Weights of a small mixture-of-experts language model, trained from scratch on English Wikipedia.
Size: width 128, vocabulary 8192, 14.6M parameters.
Experts: 16 experts in each of 14 layers, 144 SwiGLU neurons an expert, a softmax router.
Below are experts of layer 2 (counted from 0) of a mixture-of-experts language model. Rows are named router (the router's row for the expert), gate (a neuron's input weights, with its number), up (a neuron's input weights, with its number), down (a neuron's output weights, with its number) and show model dimensions 0-127. Each number is 500 + 25 x the weight over its row's rms, rounded and kept within 0 to 999. Numbers have three digits each.
Before each expert's rows: "comes before" lists some tokens at least twice as common just after its tokens as in all text; "gets" lists some tokens that make up at least twice as much of what it gets as of all text. This comes from a sample of Wikipedia text that the model never trained on. Tokens count by the router's weight.

# expert 11
comes before: "\n", "\n\n", " The", " He", "5", " In"
gets: ".", "ia", ";", " C", " |  |", "e"
router:510494525519501483488480456523523528506478527518524482483522472504456508502464481509516478480503456500473482505485503541455558525496496491524504520522539501499533502465513487516486522499499512545507538551483457485519514455522515487519481490455504485543462510510512483507494524481506475557471471489485525540492488541470493489496498530511554526501469524485472450509510507462486551548512
gate0:455488500508543511444527509510509525553485506501505500480526471512524484536481504481495509514489490487449474486506518477487530506494499544509560514503542486492521451515496503520525491482461487458479531496474516490454510486463509494519528483489510523553441501549501482474476446486517468500459493513523509501491522543522493491526515501496467510480479472510445494538487478461509500459504
up0:548498484514487464511480492517505507482509532508503446435514498507521479481486536471473515531462502500508419508535495520546544495501461504528514484527483479513501471539452526471512487461489488489524543515522532496500560514480478480481527541509512537539517519488494495539527487479521512479513537464507483500512521510515499484486523489549515491501517461529489501492533498491534525509492
down0:500515481470505490507484510458518524520483525502534463477508486486469502506499536468500500484492521486493515530505511504516571570455525457494498481468524515470491508512454468526525518461509504507482525557511532513515506466489486516510515511504448504500502504516519458491503509494454474433525516537490505534447538465512491482517521534480502491482506493468521542495510544516461485511488
gate1:540471474537510513510487457522478549525535487495507490489524499497482511455464503514506488511478460495418465431479494507459533519509503479508546523508518508515481481522469524502451448521513518501527459503528500551526474519494507495484482502513489466502525492503506530489519512465525477470497458534494502497516518489516471485523506486500419514478516534516528518518502490495515508500501
up1:498534486484507452497541508519486510525442513524509530522509503488513550505511455537492527506492524483496523535471487493456469513473496507553512507536484524531494462518495544473514479538489558492539520454520527470500507495477512487512470546493484522509511476489500503514495455536502510515537494500521530501475563491500487533512511511514523499504506512530483471447482464529484481549523
down1:501532485546525520528453448480464563530468471468481516528526482509493488459487517482561516523504504501461473456454483468504510523486494510489511510490514517521492488531496537517463467534474537506495498495497478533493498493484516540451509444546477485509514490523483535488463509474520482507501483517478478473501512474491532500493504477507457507466493522526508527536506498484534472516526
gate2:512475517494580505451502490463445497483503499498502492496463503476524527560483520502462487524519443474525513518522494494498513490508457505502500506484490485538512495510508470514535506497514524504454511535522501499526505504479523446509507508465524494505482489500550506493531473520518541517514508521495524510518501524511483519488539525468532515423550503514481540525482476466508533483537
up2:535471494522473515507503504496494483486478541486536494506464475538514504504532501504503522490470537536524466540537529521520518511480498480468533491449506491545462493488483490469496528443467472511476478426484480483500521526501485472473478470498505497467521492501513543491548503516473515483484459509454521496488481558501502480482527521502494501504467498504524504477503496556466459508543
down2:555479474481497479511504490464472489533502516503507495526481497470540517554528513505472496512450453487516456536491530535509538478481472458512532469460477478526511493492554479511529519499515506521502498516495527496519529539477491445521491439511500478508521497480520510497545510510482553506462484549481495526503504532541471500506537524483494506460499496504510518515506492535490502526538
gate3:508460514527493519521497492538524507520446473520488529496488506503565511513527464462499524479497479553501520485509472536520541495499477490534473511481498517530507539475521466494492455523479496510524514517504482503458529500550477511501498513501510487553518519472507459537464478477505468496446482472504528469529519439481504468501466521479512461474486487497454495463506481494516482525502
up3:478458518503531504514513504492472498528510510469521492467477496502452501491494542527490475519471510457498518493513530454516492461471539460480529497458491478460543423477489491467534490465480536482517508527483513507512474482486531490539540489503490515519506469467487505529500544523507515535522540459516524483566486490506472524545497479535506479508533507502510523503516491511487493520527
down3:525473514503500473442544498451495493533519453514470480486512460512420502500491503505442489497485481515509449465514507442519471506484497506456489526504473502535536506529488513511507489470523497486473500462513539505487518519515491518524477484495486511471469494470483523526506519504503515508498565518499485499495499543530473511498512532532548516473503480495506533466486540454495514471505
gate4:517462504536519488496522508502466474519490533510512482485472496502527492518488511501495502524518484543521508486442489509492536511469520502517424510473462498472484535493488422478507518543495479500540528501500517464507531490455546491480512517494527458519497502516503474521508472541514476520479522468524491475496500490471526505480520508522537476498540558498518477470493503518532495564476
up4:524492527516533533508525510557512468529436515487520524506506508535495521448527491508538525508508469512469484508521491504449475494490505500511480501538476465485484516551499540483459546483511476509485517475493470522471438486484495491500487477486463523521508486503464529520502459530554492493530493484515504499508536466458468520502465507490508500504535529462497509495454509513495446488497
down4:479475476491546473545507478488462509480534499538518438466511474475514511532474502489513534492488502524493531450501472506529565506467497464501489518443492503474527515510473492522541499482489538482512524553509489501498555491500512469493500519490508467506437505533450504506506531490493503493486511505509495502480441501531489520508505496467529520485455527520479504498478498535504522462507
gate5:537492501544508536491494499505475512513485526516517524468493519527466498521495490548482497515507472488486506543543474535476490504498490510478454487472493479481488554523496523472509504455496473508530532543474483537465516464476522541488464500517501477573483484500537501512504526537477463504497518521511520551473443496497466498476482472517519481503496554528512511510496496463521538508532
up5:481488519464461537543534554492534538532498523508499506522503522513504471463485489549507498502492536518488526482493500517515488466557517459546465516540505504486523491485551548497492489517491515509504519505479486492460461469510507489491491525534506489476477513515527513512499512475513458491521479538479466477545494525501498503496499530531469475512464530497528482455508560538497517545492
down5:475492506451470489532533538515506522515506534535516494525519507511465506486485486484486505521481533498472471504470508527494488449505515449538484551499521521469518481491547523497494532515509525510538501511478492459476481464528508487490557496533471472503511533507467512564515496525512452452515482494512477503508495535485481489515489526537476446519470484519453515491501535538489499500525
gate6:484444466448483472489515465516493500489463494532546526493534499482478506504489446443493516486509495487471497503525464501501532485519454503496510531515504519520496513498521521483507497478527480414514475485498487561477531500521474495479534501474479486524518504554506509495510505497486491495487496532496492503511449481487453472453462472532518525502539546515516514512524482464507524503491
up6:473453544501530529496513513515508508500519553500511497468506527486519488523480514525489512452492431511531504517538527495488495543486477503487484523501487498517475474481521505519486464490521460509509472467513498488519556514533449518511518482480495546480460505528450526491536496557492490490512480514524481486447511524488519468499489483508530479535541501536495513509495530474540509457536
down6:469471524501509512527492452517557485468503517530465512483508521469501523494479510459504510460486477494556528477527511476515525498495440510524522552468551485523499507505487504511467479478541470459529480476488476510483488502481463524494521474507515490527504479542475506471534503521513477486473496523521487536500501476465514466487469541521531504542546497491523555499506483476512517500531
gate7:519522492495488489513505502472512512463513465506477485503505507512478536489474530480502456512479492502522489534495451518515527504522520490538535509541446495487469518473539499530521474459522513474487499496502518566472474498528499520496525485523480497511504538529525510491513494557514460492514519491485490459476485467482485521485556503537506512497452540482464494471548457445461520523483
up7:491473485517489486509549521486484506473478524485518543484486475517475496533480542470473451538454466487482539495483501507537487474495525505519492466467496508512503494526511460485534446528525524484514495516534492478509516429523501500508518491498476482472492540499474486463514476473463491517493518504521482454490497467512461533508528474550520494508531536523548519493540518474472507533513
down7:477486528502492500493521479525492508494436505482492522467519437500492503521493493502451553489535502505487513490508492510465460485489487514453482491482562541475554477525482508471461512508493500513473457507512534460495521500482519480485502506499517515494479535458497469480523499508536527496496488510529514499520514496538476479489447499512525491494542486491490477514457534566473483466551
gate8:492518521473453539467523509507507499515484484474517495500522530464482489536469489511498492498491460466487479520540508489487497497487501500509525507544565507478522528526493509482466448471542508459490463545478499486494524487543510495526473501465472466514513490506501509537515510479508499536529540486501505512528468542500508549485540447513524517520475529560468555507526508496483523486499
up8:495476441516472498481468465513524460518506513498452468515543538484477531498470494524476454514438504516512463507523498493506465534503485507524521540494450493463508520513472526471477499494510547502493502520522520485530515532500516527530487508495490510492505542457497499492499467475514547472487486487545524501527482564501478501548520480505462449488482498512476522477499519523527519489506
down8:526467439523510469510467458544457468491530497490486496515531530505532522470450497486524492521489453534497466474491508495538492518477465467495549509499434508480517502481476502478498513493502560503499511535488530531521510531532493497474498507503462510500521530469529469479527460475517535479468496508529540494535510506497474493563517524509467508480508475495478507502480522487510497494480
gate9:513517504486471475484498481461517535521478522517496497490497509515473489501466515539506490562516459500517523536496491531480518444449490479488513508460531524462486499493484504479430528493487474510500522533520504493519513529475483482510506521517497465540492500502477473500451527468538494507518510506489544503493464445524500510472543551513476486515478571508478471505538486506533493494480
up9:503489481436526513498486518533482472509526493529545525529499494496482529478477493488563507483503492507523496503501531522468477494482519523479505517431466457512475483475503482483479496514501462552528465508527537489505476543488489503502483493531508527472476496446482432508514444520487479490476533489500480508506517486534543533518460494510462510457516481512502484477477487495532472501522
down9:451530457477507513497495481516522539480498507469481499518479484525489549517489502546531519516489484503485469534451496484483495441501513482512468556477471521490507481459519484477453527463504449513518494545489513470513479496466513491514489487488515490506498473432467474493510504503501492509502490537469516481512495519519523521495545510473488473501507551483542488516501530455552475512467
gate10:504460479502476485514485504499501484496494506527501471502478518522501524506526473447497513456489528532499506519480502516494524492519498496525526541480563505505480506546500545526461486498513498493484474516545500498492500514521494509453532505495542503529548509461507479518526465482473503536491504463492458509498435449530555485496476518518539532446452510481494483509499489464523502449509
up10:494454517515517514513518508446512524532462469523521530511494486483531466491490508491490484504507487457461520506444522459562490491519493563529523482494479547491535520474502453531468450473478507523520511495469521482495483439486526474498506491511517542485500495487545511521519543506480517501500494502507506494507503525512468470528487501527495530505480517547523478513504499542445504485504
down10:548518433526501455497504488486476484529515542481516499465514521481491490484486493475461478520504525551492501473494529492438512553523506475490504473519480498489491510486522496469553547505512543476496462520502513542517493518506477504533507465478465472513481546517556464492532480498503506500501470524505469517512521496543537495498489519537527518521484515509538540528499488475472497478484
gate11:464492510491507488495527506484502509488497466489521517533473490538497523511534505486497510461512499481473522509527508513514485467518527525493539505511495495535531431470506479540464523476509486487507507501536448476530462514516460505540544485489466490486466518528480483516487540528511514514530500484450492487524485509492514455510513480476560509537477513522499451543446451500460519511525
up11:496488502515530495468488537489504527469495486558497481511492521541501496512518442512509511529487471447517513545477501517501503454503490529554514542514452491496492492484497488460485489479467474522483468493474517494499510486509505483484507473516508477521502527454540496480503490501485481505480494514470509562482469514488481544525500527563506536464485473506501471477455493507496436558497
down11:511462488524509490523506561472471531483520517517478515512476501490476548529512489512516550480489484481516511534477488532528458454534511474562511528535458507507496498492508464489520486495491492519470481491483517490499498506494503456501492505537465511485484545464495511501492471505486497478505481536523511546528457515463490545544492508512520511456507496484500485478492466502454435545531
gate12:479508521525477492508503454479481516506507527525480536501496532476448474513512499482464522484518503488461467479433481518475471456495502486533424520504497499511483503477502487465503488502484507486517531498537487506520486439518455487531519520494486492522523474509514434527506493487513489513485527479489493475563469486497510469494553553526526518504493528502503467500494514480522481528458
up12:484505515475493543515462527536521514439499512530492486462535567495547474479556494499521516498508515470498455499496483543488492463493476504530507521489511495524505488481500495492484440477460504510487509505519525511482535522504495510458554488530497509517532550467500482522505492510485479511474521478507510476492478467482494499499517455488521476507512432490471523485523526461479484547471
down12:488540501496508473507567509466519477525484496524489502564493477454494515479493521465502468482474489482501479499497469473530500506456495492511488493508496502518486494502504479530481535443478480519513489465532455539478511508472502524535515478426554491487495493489469509473547475499510470514544498507519498504509508474468525490456490473486504494525502507435498471476523551507468515495477
gate13:488499487511494501488513512496522489494494501493487488509529497512479460468491456497516478507527478532521488528485499522533501557469534511482462497514498495492505488411502481433532494407505497529459520516547507509470511479457524501540532500484508486527511500497516516513516493520511458572470514478498481491518499492510507512526524475508552482509506507490500497492552526463510484517480
up13:503495497492492465508478495457498482488499498522478544498502525491494503484454485476547486519548464470453518490417507521507507475548473486495483487497534501514490480516525521504504504491473506494505497523527501513474494450513496486496519487519482456446496514526531519490542491474486508509555492501465448534543501499509502483528471540526483480513543517556497475454514524474534508512476
down13:523469484445467549557474484512502482511512497471509478503509510483470489525525489515501541492476498504478510515491487506509431466508504511495517536469533484473535496569489531525474537506461538483524482475510480509524505499535466458494540449527507514460496486525528529480495521516478494484487478475519485499495505505538519478457524533520460525518534509486512496478510466513484504523545
gate14:520503513524497508499511478463537503525495529510514543513472515440494514553495497493490491488534444512499512530459482487507467464499515498496470489482497498487481484527463504531520487549475483521499481485443512532514462458475469477536491482507496476524494497466504447526471482518509451552531509507499484521507446501480529469452535527515483515476503496550506484491531502484490476527523
up14:512466473510553444471521502514497485522494507499519449511536474504475532469469482525503501525534531477503503488503538537459486531510487510530452497522472475485470490451469504517504507544499477508527506490468468506492529468489474461569499523465488507491513509552519489480511483476490486512491499471506512496493466488512487474556522487473485529532525480518523484551505492488531503459534
down14:490491487505504529465464481496493510477455504514510537470502481518503470509490519520514498515495482510526484502494497489472527484535511470482479441499478504516532553465464527554500464523498469494478508496498513496569478515491507455492520553525484532475510504486494536538489513534537527468481489534561522492494489493494501514527535507472504470495464509450494508497494463439532512505457
gate15:503545517532488512469514494467492500505435477504522497503497532467489541518508513468528481463493476489533510466547539547506512491469495521527479518476484479502491480500530481491514484500508473475477529540488558565499512505495479517465490491523494517517536469530534485485526469491476487470499499534481470473450557504491511472490508523516516503534530481543497473517504545513495546485478
up15:494500488464488476498524524518520452541523491490491542474513497529515497491509533480518500524512508465487515486485499543478557524515523539479546453490460525465494480480481501526443515541511540491491510483525495483504471481513522474496489515527476476523459512538490456514500551474481510491476468478524483481527516513447468450487486517523531481473483496528539465455523506493486499521499
down15:458506501464463465475495519503516487512501501500523556452538506541542465468506503530462495538487513469481490478465479521473536508537476535512511485503485485475470471498477494543468550495515522474496507450519469450515497493527490489501509503478495493529482552534486504540547544502489508507468525512493481512530496520481505516505497525500514449492469497491489516467457483497449498472510
gate16:488497491474491507474473531520476529514471514475521470487514519483441478503452527540474498521522456480507502526489457497475486496508479497475525527453503542460511475511477542487548500506485503511463481501524509499527527515556510483475465476504496519502497449510530554478491485488480559538504488475537496504471472493503505486531510480484535535476492488499534526573496499475499514486505
up16:503453507461494507518455469519478505500495465479529485481532448509506513502504490531502500505478493449485466487493477496494492425448515505514493499490521513500492483541495502459516507531509501489449483482520474500475516528512481466499466494496497514471500492503559463495510445499462524502513516556507490517489534509495498470486531492492563534471479512498541484506545453488466503541489
down16:472492512513522522464504521513492529486534462488480468521493516461487510502503486539530490498522470485492524514475455520487466500491501490496533475462510507453477465560463532441520528465522512487465473482497487489522508530524492508489493502462468497478491473491518542460524477502480501512512526544521496504473507499507494442499507541505522562461465529524534489492486532463537533494482